config = dict(
    num_hidden_layers=12,
    hidden_size=128,
    n_experts=128,
    experts_per_token=8,
    d_expert=32,
    d_shared_expert=64,
    hidden_act='swiglu',
    moe_layers=[0, 1, 2, 3, 4, 5, 6, 7, 8, 9, 10, 11],
    router_score='softmax',
    normalize_top_k=False,
    routed_scale=7.46,
    balance_loss=0.00357,
    balance_bias=False,
    init_std_router=0.0259,
    lr_router=0.00135,
    num_attention_heads=2,
    num_key_value_heads=2,
    head_dim=32,
    vocab_size=4048,
    norm='rmsnorm',
    norm_place='out',
    norm_eps=1e-06,
    positions='rope',
    rope_theta=10000.0,
    rope_fraction=1.0,
    qk_norm=True,
    attn_scale=0.177,
    tie_word_embeddings=False,
    parallel_block=False,
    init='normal',
    init_std_qkv=0.0444,
    init_std_o=0.0628,
    init_std_up=0.0444,
    init_std_down=0.0444,
    optimizer='muon_variant',
    learning_rate=0.0119,
    lr_mult_o=3.0,
    lr_mult_down=1.5,
    beta1=0.93,
    lr_head=0.00684,
    warmup_steps=50,
    schedule='wsd',
    decay_fraction=0.854,
    decay_shape='cos',
    final_lr_fraction=0.05,
    batch_tokens=[65536, 131072, 262144, 524288],
    max_seq_len=512,
    doc_mask=True,
    train_tokens=502200000,
    max_steps=2788,
    dataset='wikipedia_en',
)
Below are experts of layer 3 (counted from 0) of a mixture-of-experts language model. Rows are named router (the router's row for the expert) and show model dimensions 0-127. Each number is 128 + 24 x the weight over its row's rms, rounded and kept within 0 to 255. Numbers have three digits each.
After each expert's rows: "gets" lists some tokens that make up at least twice as much of what it gets as of all text. This comes from a sample of Wikipedia text that the model never trained on. Tokens count by the router's weight.

# expert 87
router:128079094109132140159124136167129147123127139090134117157133120104141092148159132140175136145100192138145102097113165176132096168129149116154134140097172132114096103105173119144180134123142149112157103138131137143134109105139102128168108106121122155124145135135124170110133125125150137135132145162116155119123208110156134105152186111096142103109113139073136110122135124131125141153138
gets: " the", "an", "ian", " American", " British", "The"

# expert 84
router:148149116155151131129143135074174114145112129155126107158122163147162102100163105120137152115116118086127105132071142113123117147098106099131145115154124094173120124157134109163164123095115156106141097139127079133144119143097119086151114105150143129149127133114107088148111147109144081081099132144106137142171110099174107135125109150156114161114142135106135143151154185161111121120091
gets: " was", " is", " had", " has", " were", " are"

# expert 123
router:122169123128100100110133143105149097089184150112138129155134108157108115092128121090152136106148126070105127114095148152118179128142139124131095138139123117172131078082126127155113106135152154181139141163146105118131153088082120107124115092117102110140107123103139140130120145151112130135092174124114185113112132086147103123123145136127101118135104146136092099078137159138106123097146
gets: " was", " is", " were", " be", " are", " been"

# expert 122
router:127112153128135171121140118103076114144106152144121135139169141137116166117135106125113135124123109128082123137162147104146112136104128116133121091105094113153151127170144127138122128147122143150128124141066101132132161122157198111154143131154166129164110096163107123187121102103137141145098098104126157109136165106109131086108146143128070167153166151150135127159132138117113065109118
gets: "ri", "\n", "L", "ion", "M", "ro"

# expert 118
router:142161156150138129184125129134126107118134135156155093144119136105104104123131129115125146108134107121144133175122070135121157156085101079116119147144115082111127115127128162142099125096130095146100160139128135180117121122181119163149195120103100122106108139075147131085111153106137123116139158124103105109132149156172120133088165121131106116166151134156116103126110127154128079113107
gets: "th", " 0", " 1", "1", "7", "2"

# expert 61
router:114145149120112112126126113104106116084127121134145121158129139118152154136101132132143158090158106122110092152161108163167164141151128138087113169159158156167089089133107140081111131149143160126135158127144115119090086126128119137125105113127075128098096138170107144190119103103135138138103148075101132093139121131132148104152139101117129133117078096109097120181131111146123168123126
gets: " in", " of", " on", " at", " In", " for"

# expert 23
router:101122132152151122117157163129121131114140104146128113126115135134163137146124110129126175126141131135147122130151111131172117112178113117136139104158140154141116140068147150106108144147084143097087157160116121102108109197131124087153096085120091117121084153124144082137113110118080116120153121123106128094088180105107122155138136141077113101126110129133173123112135111079139149164103
gets: ":", " |", " by", "s:", ";", " as"

# expert 32
router:167130133165143160149137124119121112121122161167106156117106125094109073167131128121149151110135144127095143115135158154166156131132128113165153116125130163136128095108106086164121158077109151151118140158105134112161144116130168122100139092134149118148076149086111135108157141100075125120100101124123159121123107161086137147123145121108172127148129102129120127160150184157170109104119
gets: " st", " t", " f", " w", " r", " l"

# expert 126
router:092126126128128138143157124162121133157160159128145125126127123164145076124110136175149165103164106146098104101106147116157142168131106169177104141182120126149134152102125136133139191154103176109120137115124153166127098142141103139158101098117122104113113109138121095140135101102087137160157091155100152108134155097111100145163166100124131136127101119093139097138134138101121155160135
gets: ":", " and", " the", "/", " /", " •"

# expert 105
router:132132109130155130133146164178150147121114139080152123110138141155118157161115120185183097087099146117139103135126080161149126136169135123128139072119116105134118126101158132190151137153128116153125101125095164120132123118120108097129123150113193134088134111148126131101117108149167123179132121135084081125089156091120149103128105140161102128140102129160104139125147123135125130116130
gets: "a", "ia", "i", " States", "us", " York"

# expert 3
router:119151128127122145139119183129118107124118101172180125131116128133108126143110118139116108130172080119144066139123133178125145176153133137154145133154169150104124104112127139137114127135128107107142128129153122175079155121145185133154147091113107117176126111134093114166096131082118136120142143075142095140129175094138124115119154119121124091119130111110072121121137116093115090095126
gets: " the", " |", "^{", "ed", " of", " all"

# expert 47
router:146160124128140147121148112129143116110155121078183123115122168128177124103081145121130134140147164151112153123124122165108154145164127147143114128155102162119105120117143157156173150137119134156117093094125141121075100135126106120109111097115143118101168119146168118192130121099151152151112160167125158138173114092122130075120104107122116125145101117099115173142140139148143174096126
gets: " of", " in", " for", " to", " |", " from"

# expert 120
router:103140114147089133135114143142133121130132124101134062152128129139111134101136139156168161087141083156106164118076111098130141141102143137142109095115084119127110136118122137122181134114113131137154107098110148174136085109134113121143069114096147167089136130140135126127113111132149152153085095120161121141113096092102144138178117108124169113139095123110105132159158120143121147177083
gets: "\n", ",", "S", " and", ":", " in"

# expert 54
router:129146143110086117143169121186080149133136145112163107121117126143167122176131123125116124128118154138119106156153184109144169146104118131147107150158081105104105123145126139132088179117150166144083109120152114158150162124156118136112159138100120142110095149161071146096153118115131133116159148138154130114133115118109116093098089126142090129157132121137144110163113111124114085082124
gets: "6", "7", "9", "5", "8", "1"

# expert 117
router:106140142140122105130145097129104174126116133109135156158083143124112110126157120169117158121103097097124133102091097110151164125135091158140146130123090093104135125128122102093142164146089155179113136126143108127135167109166090076107120133094122165155140118097127096107138098168121144119154110135098130121111112137176101186164163155127131103152135150137132087152116115163153111132144
gets: "–1", "–19", "–2", " 0", " ", ".5"

# expert 34
router:130166096093112145096132165125127173170092159143128123120126101164099126100100105164176122153144155138127163137132120117156090130137163102121165124136111106167101160096097128095134129138140157145136116135116138165127117119135116109129107129099157136119080156153075113110119150133173103145145105128098107137137195126127124141106151144177116164147149110126124166097144169157110147122129
gets: "a", "om", "ur", "es", "o", "os"

# expert 119
router:134134114145101107116120134115086152142115110109126094146161126108114092096111123155126133133139093147091134153145124103140120117122159121142150175139110139106094148101147137134109101147087129160143153168135098142114182165115128176150116166103157123125092116145126182126101169097140079100089107136161137125137149148196118125099146147113108094116152147133126153104113146099128074130154
gets: "ic", "al", "id", "el", "er", "ical"

# expert 11
router:149080117149123128131154125096123091101158111148125122097154108104145109128179137111096152155138131117170149162081144114127146129127107114156142141093106128127099156080087178147138153137135121133110092138130077140140177143100119150144126149126140129167157135142190156106135110130118130076127148168127105160126140138125118132141085152155161104122110133080119124117140147115138172164152
gets: "ical", " a", " National", " A", "ar", "m"

# expert 18
router:134104116112127138162121166155149112123113120122150094081109086151103103149170111140121104149142116117114085116096127162133163148106092153097146124088164112132117126126114092126116146154098091142089096127128155121136182094110089090110170092132161125130122165125141084133142117141145127150090135128149113147106141146162118156125123123109107110137101091136181128186129152125155163138145
gets: " b", " D", " B", " c", " p", " acc"

# expert 104
router:144065101119095160176167139163109097155115136148157166145144137148124139110132124113114144143131145146095122117139115130148090163118128162155146171092125157142108104147101118148125109149141137163111137164138151149149126118151156159150104125113101109145124148166159144131109152144123089117173110157075128134139142146167120127091104103133177140185093120164158149119112126110132124134172
gets: "-", "|", "\n", " -", "i-", "–"

# expert 81
router:164166140108158102122121142085124088111143145079088107129142143133108174163115123136100102113119152102141148121103109143082127154160152103089131103138153094127173133142145145144126134094150125124190107116125183106137081146109097143144123090141143149118155130110111137102112180156144137150125120149145144143139135107097109137122120136150131192119166136162139118143133157115159172124144
gets: " G", "es", "r", "or", " S", "as"

# expert 13
router:161119115157107108128150139150096119106166146117156094139148148135152154132136164153127104117121154140179125148117134163132165147143155079106183125094169090123112160131114138136125107128126107164145127164156106088146114130116110168121107122098133123130161131133085128098073131147125121142133133127171133157091153157168102114167148130159136083107082133116102142114128147141104179153132
gets: "an", "at", "ar", "ian", "al", "as"

# expert 22
router:097163172123100139088114130130118183125090071161106122150148126165152146167110102082111154151121121127147099118148147115133126131136120113109170127182136110143153111152142128121135105126138132092152167098156127109113145138097131136163110123137123154160129097112115136174101152110127110098118151114117105099155118085114148095134124141161142183131151151177104168130093167126116137112150
gets: "ore", "e", "ed", "ry", "re", "on"

# expert 60
router:093093101104126177109141131113157118151116133149117139124140135096115161120101139138132179126132118159116150111083121171135153116145119112128077123120144089139157140086108102087140168103098109138126171130136130149128116129095128113146127117123156137181138133084129083176163146130128151193125066170119147130125074146126116138167119136142148113132139127120159131156132130118084128108127
gets: " P", " K", " S", " M", " B", " T"

# expert 78
router:154142126161146085161110133151104083126145154129137099152126141135129121144182152116115091098117129097099161131130111157133108144136115162107148144115134132159140147135142105130166140112150099157116122134102136102153122121127090114160163135131101112174152137137148106124120119140096156146161136129163160092141138104126102148122128188139154106153062117131106132111142098115149037099135
gets: " first", " the", " s", "l", "'s", " second"

# expert 9
router:134134152134068141101127155127187110117154127138091108150155104141091145119106126151152149157126168120106139155099140130122130058123088096126138140119106121109174148114109130109128135112111139140125122138159120144178108077113115096141110109145064126136096137128106123094137168143140152165088104161137106148090144146140092122140119120158116109129085105139158135095128129150143156149163
gets: "c", " C", " S", "=", "P", " D"

# expert 106
router:161167094129127119122134132169139104089119131116114151129163140135155145161127120090112093129109111119119137114106104120114103084104118145109120141130135128120118075159138140157159090150151114180104123116126127141114153141135121169120126156143159116125100130161111123175110052134097131131157131119153114175104096137098115186120155167096118100164137134145075120126162113096125125087121
gets: "ell", "el", "is", " that", "ge", "ion"

# expert 76
router:150134145158151143129112126179141076092118137158114117111155073113130109128161140151127138121122156092084152130103130128112173097133097119128132139082114108163099098152103140123123091127131134144093154159152110116147149102121167127111127128148136103170083141094131121104122138100128161160134083162118120120100141145134099100136152088147128111158109067132171141105128084135104107113106
gets: "c", " c", " ass", " sp", " prov", " m"

# expert 93
router:128137155117121137119154130174131129136093134186131122110160131144083108127120102104143159150131146102173154097128083150113118192147120123135135111160163101178112133141128119117126144108101097106132082130121127101151137109119078132139147121097092148200142116095180123130112111112142125097100138128115145117134118136146162162158094161127143116088139134141135140160156137148113164170140
gets: "ar", "er", "ent", " B", " K", "an"

# expert 6
router:143099133142078144116146127110115092112191109156086140154126155130089120133156137146117117159142088120144113199163165116166112127109125126110157120163099113147130087134117149151134135146154128172123133136129117103093154102131178130112161106078134125106107135115150109087156171150099158135119103129128134148135134108091138160146107127071176131102144117115114114150134130139158136144134
gets: " by", " |", " The", " film", " on", " in"

# expert 39
router:137094151112171131100119156177160130103104161072126177081123112160158151145134137133108124117120158091158153127138125148086127179142170096097135151124114134123133123153122137194109123150151098150108082103112102116113124110128085131113127149138139101109156133137178102105136126137148124123129105136125156179097144158133163143132124150113084151119146129105101133144145107145148155129160
gets: "ter", "ey", "er", "land", "son", "and"

# expert 79
router:126125109152153135130130078127160137079148135119137175151103089124174123109078138077137188122126158138135152137182136158145119090102129115102081093129140120106138144118110125079080162107111121167152094126151170079125143154135140169089118154113126115132154140092162129116136136153155121146125128138153100108145140149153134116142165122126121106124135157123132095145154114121101143112125
gets: "in", "ig", "u", "an", " 6", "im"

# expert 10
router:104107144132073157112117117127131115186115152146122131085113100094112147127119145083114169172150116136131097123153096101093115134117116130180123113128060150119128128137120131167133127144143152143101139149106124181165159129125110145115133110128111101098149129107123157110165120118120139153139138125066134115124109132148136171133160114130109130163093160159170153080145085128152152137145
gets: "|", " |", "-", " the", "The", " 200"

# expert 33
router:083179156135108130153118121127142094141148104160115111104116120104121128137133133082112119126147112137195146177108137104123123086089150162110118158141121109158084138131126158089124178148132120083096135147163106107167139099145133093115130145137165118102146128065129157118118127093119144122133154178147130145163158155115131107149140091172109112124132140116157170132119107106124136133137
gets: "p", " ", " p", " exp", " app", " dep"

# expert 12
router:172108113167157122078154103154132103118162106082109105145119101152138121137116121145099170130161113096146129110160127144148106163112159136092129145141114124117159137110102143142121126146127100177111140154113120086113131163128116201116103112099129112094131093156147140148126141155186144112124088138146088179110113126163100156111119139150123127142117139118123138064112138131160140122137
gets: "er", "ation", " film", " album", "or", "on"

# expert 86
router:139136108112123146094108122128169135089142142132110148112072137130155144108103122112107104101136142142103147127150165109160136085130097107116093135110110163100099157151093128128128108123123133084119119134155141101129100139149162118086085150183122161095126090172106162103181146122107128114134130150130138133158129128118102114121165121159150139118133135075144137128043107148143107123112
gets: "ed", "qu", "v", "g", " adv", "f"

# expert 46
router:116111084128156097091143107142112128131123139105177127117141140118148149136126159179114127085146101125117125129131088117107158136110166133118131117129118119127119139149137130146136137176166114150112123155141150122110161150164109147121121166106170098094171125139088157134103082150125105140144127128122080139105179137123111157106117090120086119135137099173080152066129135152110098098094
gets: "ation", " organ", "it", "us", "a", "o"

# expert 73
router:096130172122126133130142111059100129179131138155142141125147140130140128109163112133108129136144129127146099123125115154098107148108106175158120126111114094144137123142118127128158138120128108111131150112106106130147182127135113104158150137156126185144128192159161137193164118123142095074068141120129145083158128116130135111128121097149138146125082087123137120164136138136115106129180
gets: " |", "m", "em", "erm", " P", "l"

# expert 127
router:116127141123143103113162111150122125134101166147142101128150079120122144159088137101120115143167115130127091109162146075111121102138106137106131143148173116128102138096163139089123105086089138100136091152172101102111155164118177177143103156100119145137158126152141086171131091154124129074114145129110107112122109113113148105165106120113089111129134139108102135098139139135111147170116
gets: "s", "ers", "ies", "s,", "a", "an"

# expert 63
router:128079169154142128189147108149119112153118127115133142148153113153130177108096120159133142140102136179078103111157154143158123155149148158103122071122116120122106144136131110135059139141125102142158155142123134119138131155131117127157124127120092121116143158108129090113165165162136154128163087123156162124136108134129140139172178149134114154136153148129097085153150105146109118129156
gets: " K", "k", " W", "z", "u", "ü"

# expert 114
router:110085126148122121106097129132128133118103132113140140105123133124108148114118109161118143070141080149137120097104098142122111148121115158146129082205100117113140124101162138114191095123092121114144173071145133139104128142126142128103143106080135124083130141136100133129112141102141140158092130116085138121087131110142141160197156144108137107140116125146126130088133132126160121169096
gets: ")", " =", "\n", "\"", "3)", "2)"

# expert 71
router:119130145133120125173109155137107141130122145096113116139132145136105081136127115192154093132138135099161136138161135130144126147162137127126173136113148126112096085121159124123119123116147080145131177127084138098133104120134071128115140077100128145115110110112092147086071149150149116119141155127127156162095159142099093102162135132117084130144141137146108195106121119141155103115152
gets: "o", "a", "ra", " ra", "le", " per"

# expert 59
router:145171102117132175135107122140154178106118128123130083126114126171104117113068136147150090118140145171179129163115162143137135144171114091160153127096117137095144142140114123094111109135127102168131101127147112171140153152169174132140164104096120111097112089100177109168123148143144107121122131111145139133157149135143108147153137142103094127131146105096101115109133123143170141106112
gets: " A", "ing", "'s", " The", " a", "ate"

# expert 53
router:159139133115128143108131144155097133125140130145132072113137119127145094144129119109184091164157153111103113108094150125140132122130137168116142169172133100164092154119136152150115141147152106133091161141112142165133138124130116105095130102147149127119140175160127165111171120107126121097127140121097141105141126096180128096101152103090129115145102111144101107076113080073103130140084
gets: " con", " re", " ", " pre", " al", " E"

# expert 112
router:081119133109147150137137151148131147086141110117138149139120161120104123154098126103122150139111115163107132147116099139171100143155093176103134145121168116117133082123101123098101132135085108105136177139132130120145082136067167120179130098137066115149124135165116110106151133145120164117123107086099156132146127120144141148088146125119147116147096123108108134159069100093121136123146
gets: " (", "–", " in", "/", " of", " at"

# expert 64
router:133123117137138132099150153078158077152131137149125147095105141097113143162171124161097111140103121162090142113139156130139107158141107143125142153089146113119166113144160138168131155093163120120096128172079103125129119140109172078109184154120141112164124147118124120087141088083095143116110139115131181125115135120124134117161117133134139128118157139139172133172128127143121080124131
gets: "m", "p", "T", " p", "ov", " m"

# expert 83
router:141105149100185114130115147139132134105132114132124166119158136162089123096109114105158172157128126151103166133102180121153128152105120157128153127123172098122126114152144136123134130083144081117094137113089143160152158120134129116113119085138126141101074120099149060112167118190122133118143152108102099146142135117105152152106140110119143145121103098150153132130141116131165159155095
gets: " c", "ou", " ex", " o", " w", " O"

# expert 113
router:126119115146161129095112106155113113138137146169128118110107113124133100153207117122125145133128154133143152149148097142142099147154152109146112153102168134127124137094143137122096097094106132138133090148096127098141136133116195107164091132159166145142161138132131151141134120189170111147138145086130147132090069138122137133122106159087116135155163111120117121076111087125139118150105
gets: "s", "ers", " they", "ors", " She", " He"

# expert 62
router:154113158137144144094113151099086125134092128121106138151129134133091132113122111157133133155129128118106124102114148093167122162106116105152161139157129083096150167081128098104145083100091118135142101065112143152115166137102103095141148169135164157121118134110115118150128094100125108125108138129132136158152154096115109134141076155136101145125187130146135143098162133135182139166129
gets: "ie", "s", "a", "o", "e", "ia"

# expert 15
router:102150099132125091090138133112100139118122108142110117120157161120168168103165121144106140129148156137131134149126124112111098151162124111126085123101117120143083147138123130133156109165085137140115150128133124106163187133183149101121144089088133079153127148076149087124182143121123129163099144149117156124148113124092119104143151107156124118120177150172105131136112099108165139147149
gets: " |", ";", " 0;", " 1;", "\n ", " 2;"

# expert 65
router:139126117092131138137085125109121136104144097117131134077173121130153132132146117141110127169147143163138123126094149185104150142155119135174172139100148165130136161139160163175159184084131161135101140136136117133128128117136108097135135163111142110140136111117119175086102145117065130107147104121121095111157106117149109126100092133136115099134179092124151121119134114128077110152133
gets: " the", " 197", " (19", " 194", " 198", " 196"

# expert 125
router:139121168172100079158124099110104125098105150112166174141069134075138140102088103103106121100107084130142120099112121112183139136152107186094095142116146139115113088136147135112113116117128136184126089075122161123123114130152134150111157123126122151108129118114115149104151144128111127087166147143129134126128130100120124144111112118116121109151154151163122145157127134119167083103119
gets: "\"", " –", "u", " -", " —", " place"

# expert 58
router:158106112142162138119147094094091136172098138171111172130186140084163104120156110122154154130112102131091120126131120101127133090115084137118159102109087119117080120114119103087141140111097097158132163135164132156145135112126147160125144121122133157137142142139139120121130074093083148112100146142167136141102102119117120111132136140100130107091148164136162116137165104154103145168139
gets: " K", " Sh", "in", " Z", "ok", "u"

# expert 108
router:119127104070108117063153135151077103094097179125151115153094094128131132113138120103112114141138125131146132113124085098176145126084091159158149090119137111132099113082111102099115101099115152051105088118139134126139120183106139103102121122138148170148151136133133124109110126140151125123114150127096122104141123126135127150144116076117134164159123116139129163124138130150114113125108
gets: "s", ")", "),", " and", " there", "s,"

# expert 90
router:103114167123115096118144127124154138136116073110128171159132093157121149153143169095124132098147109146136132116175133112079132124129123124103084136140156144156128130125126131104100094122136132115177154155144105097137131139157145180128134153130093104160107107100136097101084143143130112116177153098126166139122109136113138096128170151120139201124114156116094118148142113139088114090104
gets: "ed", "ing", "s", "on", "red", "n"

# expert 21
router:113148153130122132135069134128119169155127144120145085107085110124107110135111132095154113109138149128154134112124153136152151121157130148139119134161128124116103096113102123139161138090125125103117172152139101113144156144113132100115135079118087157109068148090100119142134132112088149173122096120134166129168143135154103162110119064083180144115125163128111107092113136116144089103151
gets: " a", " s", " f", " an", " high", " more"

# expert 107
router:120126145149117117174141113130116115143142136146092130135124103137102127152179111083128176150133096113174124136125116132138089150105090132096107132140135146117149133144151116121128135145122128160147106142107111148125135124115162162168148123174091090110121152124136075157137103177091124130131142127114102148132095111077124170142145142108095095116095119094153068178123081106124098161138
gets: " the", " |", " The", "R", "The", "="

# expert 101
router:093086148154114160114127125177111154125118116145127133098146138115103114172103127103120091148134092140149137122156076115137152128151120164127116116129128083146126079124124140136089105155111108135143144132113125151139149132135083201156166106142151135175131148076185124155124148075109128118125151153130158119132137138123124152145124150084135176109117166117106095160135104118110120145118
gets: "us", "ard", "ar", " B", "ight", "as"

# expert 70
router:159103136140126122137121110153119105176148115129130092156132105129156140114150148115150170136129122160108149085138094127096141106082116166136094128144111129126142168163142113141174120130165141159154124098107112151126083098113127132095163108151107089163138146155146173184118124135111081186110095101121152163124116097130124110174103117125107132121082135145138144100136120101144141158136
gets: "\n", "′", "-", "°", " information", "="

# expert 8
router:145153111080087110107119186150171145142105083116170151136132127148091099168174115133098150108147138120128163142125146100134163155098115067104145104126130129118101122120122148136144120140157147155183106145135123145163090160149156077139113163154109142162108128156108155145144123111115106123138136111119087122116164155152120135133150130129137134135133124103113129055139124137114135149151
gets: "ed", "ated", "ing", "ation", "es", "ate"

# expert 80
router:183165128109113138128113144136114194125167171118128130145119175135154138110140119090175120097148074115104138146123120118107105141152135109097118165139158150140111110130106142109126100161138143130142159065142125101102111116121116080118098147114130107131151098149175129138100112107124100140102157076069129145131103118160132150119132113101123115110112116096158114159134118142151107123087
gets: " to", " and", " in", " for", " on", " after"

# expert 55
router:139143121131126101163148130146109172100140083137147144139179127124160132135134102118118161113092125162161115168112159119126124145128102121156123156189115075100119111153156121146104172094155164119101100122146124107155139108141112130132153113145135156157145158091125123120140126115167117129129149149134094096129075103151133146128087141175126138171147113107185114165130100128131117141176
gets: " 6", " 2", " 3", " 7", " 5", " 9"

# expert 102
router:134143110177122099166115156157124131146151113070119082090143113156117147164158176158163125091143192113125117139067154144126127103133146137152151119142107119121140129150110143137068126153137099124113152092163083119127116118135144159108127107129091143109146156124122131127106156120149143135140119149150122141103136184113143151091139153115139147097162148097116156087094135131150117117107
gets: " one", " two", " a", " this", " first", " three"

# expert 57
router:109130082120149141078139124083114120095153127147127106117130120100179094091094116135150129160126111107105130121143143134154134124108134158120114158141070183180111160123137143120115128134082119149115140120124158092117160136114164134133095134166149132110138109164129170089129103123154109117125124135133132150156152113180116092101108136169150078142149156095138108107125092094096106136135
gets: "im", "in", "on", "ir", "ig", "ic"

# expert 24
router:121121113137111154099145124129112127149123120133143155133078144118130090147155121123166119090062129149141114168111082118177110154135110120105153142085109131105122120108120126128135137133123135130126158135128159100115070105159140114116105156134096136153123143158133123081140137129157113191143094104137110108098098155082160126085142116169124118137121146137172104114116133070187130119115
gets: ".", "\n", "s.", " 202", " 201", ")."

# expert 66
router:152176157115138139108164166128121128153126139152105081173120105110152065109116101110148145163133128136117114097133144076143118125155146100137156158101140153117156144131130111135170160138163098106111091133154144141159161122126108108155156084140115154148124179117153114137137140078104090121123119111127093107108100090148108164099117123095136093121100118165142113124128146146116091153128
gets: " L", "r", " Tr", " E", " tr", "l"

# expert 75
router:114158170074109124147137112159132178102110134133135100113134137145144133146129101098159122151101135071148067145090145142157105127153114116093201140123113089104106114109127142128119107132133086146106116091085110122146096105149105159145107097137153140110096116134122131154128103123116146098126174137143154138112113134094098099120129150116136133121156130154112091138122183118123146177144
gets: "le", "ra", "ine", "re", "ile", " ne"

# expert 96
router:138136139120162126095151130141147158088149123138124193129091168123097093112127116169135131124108142151113139172153119099122096121149136080108135120078088162133131165121110114086143102144081155130163133137119162125123073133146149131154117176157137123141108138167117132134131126122171082155138119119146116114132121154146140110103149146189146128153118123125136116108108132177149106100089
gets: ",", "g", "ing", "ed", "ided", "s,"

# expert 74
router:147128148114132137175128129122126102132137177146145079168116114138153130129096129141110152110116165133082152077130121113069129165110126138133118081128129128119141119123144141160150158113142094117110100146092137148146113128137081112100145176134177146150108153143173116143153116171142141115174141155115136106137119128134128140127079090127102166173106144143106109138138108070097130162120
gets: "S", "C", " S", " L", " R", "A"

# expert 1
router:116112106090165135136165123091092151168128132135091157118149156140101098112107113111124084165143116123125114129180110094131141171167150143167147121117092119157172142139143096109124143126092114070147142136105111174137114137147163130109158105127153150163145144139128098113121097107154097106141100108157113110126152126143110094131110124137113080097146136090153140110150151099115100160149
gets: "ar", "our", "ear", " the", "ir", " The"

# expert 28
router:157100069108146094113117125100112091090146147128104171104178107126142141114119119154126152148153139155097165116139104120113113131097144118104151107123096108130093140126151135096106139137123141177121084089123148099087105140143106126119088144133184158107142121136140140099134107129133091118115103124102114136135151108143155120083142105141126081123153161103161143079163099088109098114132
gets: "i", "in", "un", "u", " not", " oper"

# expert 27
router:126113138137121116097107083135162145132132137122125144132122135134163187125076102108125122104125166172110145138164162125095133097119117176120094135125116109095122086157114131105124107130147107127081106159150115168150109142152187164090135120159130153129145080124118130166132150103100139136095126139127135152174133149112148146115192097094141108100142145120151130161095149140124103142110
gets: "end", "ing", "ind", "it", "eng", "ang"

# expert 36
router:145153122168152136123105170150178150105163142119157129136072120123105111141169090120112101142120128122110145123149098125108136135104130147117135144109163183152170151136133106157116109140147129130141087135133113106139104120153126089101127200123136136181176145126147151114131089134141141138104110162116137141160129162135121167090129143157147122105118125125119140086093096097131072103148
gets: "ly", "ially", " well", "ally", "ely", "ently"

# expert 29
router:142119126159149149123147119144122095148101121082129148143139145146142141128170149162117115108120133178079110124123097154089150162158153155151099119099106111090146110143100110183130114160140090112105095131114097152067137124090100150128141155129143072098132080140127108094138133136113143093131163094153147121124107116149158137135124124078111126133129138147099133157146145159141118094094
gets: " University", ",", " School", "d", " and", "son"

# expert 72
router:120149143082156163109144127096115112147102152138098146136133135153124142084096104130120117144118152170141130125122095139127130123118142138124125144117161117108139093158161093147078128128144131041134170135110160163133116154133070113175159109105119165146153144112099105127158152177172091148138108121144133106117128128112154130138135110112105146138156139158135109173155160111096138133157
gets: "el", "ol", "ur", "ul", " L", "re"

# expert 4
router:167171127186133116140142113096106163119173132108113112128143171135143118093105096112153078132133119147118148150152108137126136132151110135118169155119140149138136093150120115079105106142098148081136169106117175127092120156105141157142120105150098142142146096126143143142149137151113121180123125114136150124148155146119138070115116141105109130098074105159165111176108101131133125117087
gets: " for", " as", " with", " on", " of", " to"

# expert 68
router:131167102104136126115146113127141138112117137101080166156103109152150170148077134109153150112102132117111109077130157101105117115126117132133122061126121135139125132159102112112115087096133128131151127160155120083112138109172149118136147131069150166161150170136197110139141152116121084152111083113146094151130113106103143145115108143104125116118140101124140140116129168089110130101117
gets: "\n", "|---|---|---|---", "\n ", "\n\n", ").", "a."